{
  "n_layer": 9,
  "n_experts": 256,
  "moe_layers": [1, 2, 3, 4, 5, 6, 7, 8],
  "normalize_top_k": true,
  "lr_router": 0.000787,
  "norm_eps": 1e-05,
  "batch_tokens": 65536,
  "dataset": "wikipedia_en"
}
Below are experts of layer 5 (counted from 0) of a mixture-of-experts language model. Rows are named router (the router's row for the expert), up (a neuron's input weights, with its number), down (a neuron's output weights, with its number) and show model dimensions 0-63. Each number is 200 + 30 x the weight over its row's rms, rounded and kept within 0 to 999.
After each expert's rows: a language model's description of what the expert responds to; "raises" lists some tokens whose logits its average output raises strongly, later layers aside. This comes from a sample of Wikipedia text that the model never trained on.

# expert 62
router,185,224,239,164,221,228,182,162,194,189,182,158,205,197,200,271,136,158,221,181,211,140,229,236,201,178,223,186,202,207,179,227,216,199,179,151,138,167,166,170,165,173,174,173,221,215,170,243,215,196,191,166,213,216,214,217,252,195,235,214,143,187,200,224
up0,193,239,147,196,232,182,186,202,226,201,160,203,251,179,220,176,134,206,194,211,168,190,220,160,264,203,232,246,169,189,211,186,276,177,163,199,160,201,215,174,191,137,189,218,190,217,213,186,252,179,186,199,255,149,177,197,181,262,246,167,189,203,204,235
down0,221,232,136,197,181,226,104,213,215,213,235,175,223,167,220,224,257,213,209,192,240,163,176,194,221,239,258,165,192,182,187,192,244,193,216,240,271,216,156,185,206,177,198,208,266,215,194,175,224,169,215,235,174,204,146,201,230,199,181,189,182,193,181,201
Description: Symbols and punctuation in LaTeX math, tables and semicolon-separated lists, such as backslashes, underscores, carets, braces, pipes and semicolons.
raises: "uris", " fear", " thought"

# expert 52
router,174,229,239,172,181,238,215,206,200,176,173,190,203,197,181,230,207,160,199,185,204,179,195,236,203,169,193,182,177,157,152,282,151,187,153,198,209,178,167,190,167,204,210,252,214,181,187,196,187,235,233,190,184,188,196,207,226,199,252,146,192,218,147,167
up0,211,184,194,248,239,198,263,249,210,177,129,200,217,190,190,238,223,162,206,210,138,200,230,204,216,265,233,173,178,190,197,161,232,154,203,214,169,252,235,189,199,176,194,181,192,244,201,247,207,243,175,155,214,184,240,191,224,222,187,214,153,192,141,158
down0,223,167,203,205,186,195,245,199,161,203,214,234,201,173,165,191,198,175,219,235,218,266,169,217,170,177,191,253,220,175,187,123,202,180,233,236,181,217,167,189,233,188,205,247,234,279,227,201,177,225,219,181,202,157,256,220,175,179,229,167,191,155,242,148
Description: Prepositions and conjunctions opening a sentence or clause, mostly after a period, comma or and, such as In, As, At, After, During, According.
raises: " doing", " recent", " likely", "ri"

# expert 29
router,203,217,214,167,183,233,170,157,176,182,219,163,232,207,267,183,215,235,252,176,216,154,203,231,159,217,199,196,191,117,180,232,206,202,171,184,186,166,111,191,165,197,277,187,190,215,183,214,196,196,245,197,197,191,176,201,194,169,186,183,160,269,181,223
up0,181,231,230,153,176,257,202,198,191,219,198,137,222,175,177,170,181,163,195,183,184,249,233,206,237,201,160,218,261,186,195,185,191,210,190,169,160,208,169,216,166,250,249,248,241,206,246,162,214,209,193,235,179,209,141,218,153,201,153,227,215,255,189,236
down0,183,149,210,183,169,209,207,179,183,221,211,228,212,237,237,162,215,187,221,225,141,228,200,173,179,201,152,206,293,207,253,252,259,198,229,218,209,235,148,195,225,228,192,174,209,168,162,152,183,269,204,256,181,213,185,180,230,141,255,197,194,189,252,145
Description: Middle or final pieces of English surnames and words, like ver in Several, ton, son, ley in Presley.
raises: " attempts", " calls", " awards"

# expert 9
router,194,269,199,178,247,218,230,188,177,212,198,177,219,192,231,218,186,191,298,145,209,195,229,189,187,189,202,156,190,216,201,168,192,189,200,183,221,181,197,171,205,165,216,183,189,222,153,236,230,195,220,193,240,232,193,232,244,184,186,167,161,220,207,203
up1,206,221,214,201,151,179,169,210,181,196,183,239,185,184,227,201,170,209,204,253,170,190,166,188,215,174,173,216,199,204,191,174,226,133,187,178,183,184,171,176,196,199,262,210,214,157,125,191,196,271,211,192,243,202,249,160,243,152,228,214,174,192,185,242
down1,205,185,204,176,191,181,198,222,188,212,143,204,229,185,209,190,233,187,218,180,264,190,273,212,174,190,216,155,160,205,177,153,174,221,241,160,196,150,244,179,265,284,181,185,166,240,246,175,213,201,191,181,183,229,135,227,185,236,170,182,220,206,176,169
Description: Closing parentheses, quotation marks and brackets ending a name, date or term, often in tables and lists, such as (born 1919).
raises: "ages", "age", " argued"

# expert 1
router,202,238,192,168,248,220,160,214,154,226,201,177,167,180,245,195,151,172,254,176,180,191,188,234,143,162,230,157,188,215,193,208,186,213,167,154,209,163,196,181,197,157,201,264,173,209,187,188,215,204,194,193,233,169,219,186,191,241,224,195,179,205,161,183
up0,232,195,201,169,219,195,198,203,215,168,215,200,161,211,297,165,178,197,209,212,241,161,182,192,176,164,213,202,193,236,137,209,214,218,100,149,193,189,172,225,168,192,192,209,210,176,221,160,168,228,206,209,256,210,208,201,181,185,185,199,181,269,169,229
down0,199,191,232,226,164,174,235,147,200,162,226,238,186,216,199,163,183,238,186,161,223,150,194,235,155,215,243,220,225,226,160,176,151,167,223,162,249,198,223,239,207,189,199,206,179,215,233,202,162,182,123,181,211,180,246,162,189,178,212,183,180,252,180,216
Description: Mid-word two-letter pieces ending in a vowel, mostly -o or -i, inside foreign names, such as Feye-no-ord, Kras-no-dar, sym-bi-otic.
raises: "wing", "we", "cor", "ver"

# expert 35
router,154,227,196,187,200,280,183,163,237,206,232,156,212,207,233,228,193,152,217,161,218,212,220,200,191,156,209,209,161,208,155,170,183,201,124,202,208,203,195,202,204,153,235,205,177,226,178,212,207,241,240,187,200,213,166,146,210,171,209,233,201,221,164,199
up0,192,220,164,166,207,175,176,153,226,185,214,211,168,179,202,158,146,212,207,141,259,194,213,189,169,226,216,171,215,186,225,281,173,184,193,166,202,164,165,230,235,169,236,197,178,210,239,174,150,237,218,137,167,240,207,189,168,181,219,153,223,197,149,181
down0,232,237,203,221,198,223,206,177,213,192,226,169,243,215,215,225,208,241,226,235,236,166,189,180,210,181,156,206,207,199,217,147,220,197,204,174,181,153,148,263,244,180,226,136,188,185,144,240,264,261,217,201,193,142,200,205,134,157,205,187,182,205,215,217
Description: Numbers, years and header words in table cells and numbered lists, e.g. Chart, Total, Turnout, 1957, position codes GK, MF.
raises: "ev", " them", " themselves", "ged", "din", "wards"

# expert 11
router,174,205,209,181,185,189,190,206,193,119,179,196,198,165,242,180,184,167,211,213,197,142,249,198,172,226,264,136,147,206,172,183,223,197,199,148,179,215,210,210,171,200,253,252,197,173,157,193,244,266,216,182,198,248,165,188,229,198,229,220,191,211,173,226
up0,176,180,183,238,221,211,199,202,223,226,218,180,181,226,239,202,207,212,182,205,176,255,184,171,187,205,184,174,238,138,199,227,220,267,176,110,180,244,171,209,198,116,212,246,248,180,209,183,206,244,231,153,217,225,139,190,202,208,199,142,208,173,159,223
down0,205,214,227,251,164,178,189,239,135,190,199,201,240,258,235,163,216,212,179,197,258,144,246,159,182,204,201,232,203,215,207,211,235,218,186,188,176,123,228,188,211,183,200,208,230,212,182,205,177,168,168,253,198,193,222,206,208,202,237,209,191,202,219,180
Description: Full stops ending a sentence, plus other closers like ?, !, ; and line breaks, typically before The, He, It.
raises: " They", " These", " Their"

# expert 58
router,161,226,193,149,206,232,220,187,157,199,191,195,193,195,194,199,218,195,242,198,202,178,198,192,222,169,232,180,191,143,157,217,237,213,134,198,161,173,163,175,151,193,233,235,197,200,222,177,201,260,198,195,186,237,198,183,232,184,168,223,168,217,218,190
up0,235,191,113,195,221,184,182,232,211,197,169,208,248,170,146,207,204,201,237,217,189,165,184,174,231,217,220,200,254,203,155,172,198,216,168,198,168,142,144,195,170,208,172,169,172,181,191,183,224,208,197,230,183,223,209,181,219,211,180,195,198,213,163,238
down0,204,170,201,225,224,188,194,180,195,216,238,196,183,246,177,191,200,199,132,191,198,234,221,170,254,208,206,232,208,197,214,223,144,169,186,216,228,229,198,157,150,213,194,212,203,206,255,213,260,194,246,188,192,225,211,184,186,162,178,207,174,197,194,201
Description: Line breaks ending list items and table rows in cast lists, tracklists, tennis results and election tables.
raises: "ty", "tic", "rative", "cell", "teen"

# expert 44
router,182,229,184,198,200,217,175,131,188,202,203,148,203,198,241,210,156,209,253,156,194,189,226,213,182,180,239,203,220,203,172,164,191,181,184,189,190,141,177,187,177,150,210,240,253,203,201,220,222,281,222,171,217,240,232,165,211,204,237,231,152,253,159,245
up0,172,241,207,211,254,255,224,180,173,206,139,210,203,212,237,168,204,190,202,196,174,182,189,222,212,199,160,196,212,171,179,178,163,158,155,183,254,195,191,204,181,137,177,215,180,186,252,257,274,223,249,204,181,257,233,163,159,224,194,184,242,245,190,205
down0,185,165,186,227,200,151,237,218,170,205,175,185,164,177,148,218,188,199,160,233,199,209,183,217,233,176,178,186,233,226,177,236,178,216,165,213,217,205,205,211,201,136,196,202,162,179,186,223,227,190,191,197,187,198,178,163,160,133,139,197,204,263,187,212
Description: Second element of compounds and proper names for venues, media and music, such as Face-book, Key-board, Bramlage Coliseum, Oregon Trail.
raises: "s", "ed", "sm", "sis", "come", "des"

# expert 55
router,172,227,232,213,199,209,229,145,176,171,199,157,221,171,218,212,184,162,253,189,198,202,233,168,193,159,267,199,211,176,161,196,202,190,193,171,220,171,158,210,164,126,209,189,228,206,206,188,219,228,199,179,204,218,190,166,221,219,212,250,151,247,199,184
up0,207,211,226,216,142,150,216,235,226,178,200,211,202,160,211,242,234,155,245,210,240,207,165,223,197,211,229,168,234,235,156,186,159,228,218,211,211,158,212,232,203,202,193,278,214,189,194,207,152,242,194,187,218,229,156,172,209,197,214,241,211,213,153,207
down0,169,214,165,248,166,126,198,219,210,237,194,228,176,138,231,198,186,150,273,191,231,208,166,219,170,200,220,176,261,221,207,184,171,202,200,230,250,170,215,236,225,215,202,156,197,196,209,148,192,187,195,127,175,178,284,211,196,242,157,194,187,202,254,216
Description: Byte pieces of Chinese, Japanese, Thai and Cyrillic text, plus some romanized foreign name pieces like Wat-ana-be, Horom-ush-iro.
raises: "nis", "ners", " dispute", "idence", " draft"

# expert 0
router,177,192,189,146,227,252,198,187,153,198,218,185,221,145,196,213,169,174,210,195,208,171,237,208,204,194,210,185,184,186,160,194,197,179,125,171,194,203,213,187,227,146,232,198,204,221,178,210,215,233,192,265,213,246,106,172,239,194,250,209,210,207,191,191
up3,178,204,238,185,213,229,197,176,157,250,200,135,225,237,172,202,142,171,264,271,234,178,160,214,198,216,201,186,142,177,147,209,169,268,172,157,208,204,194,181,238,161,210,184,211,191,235,203,219,203,206,229,166,161,165,221,215,230,222,257,201,183,206,194
down3,226,210,181,214,132,194,179,230,179,208,181,245,233,194,256,211,210,169,175,156,226,173,215,148,258,255,172,185,224,211,196,201,206,201,258,211,171,217,235,198,149,249,217,247,205,220,207,225,173,217,192,200,199,180,284,202,178,124,162,211,220,181,205,157
Description: Paragraph breaks and the equals signs that open section headings, such as See also, Early life, Career, Species, Playoffs.
raises: "Awards", "Rec", "ose", "urs", "ord"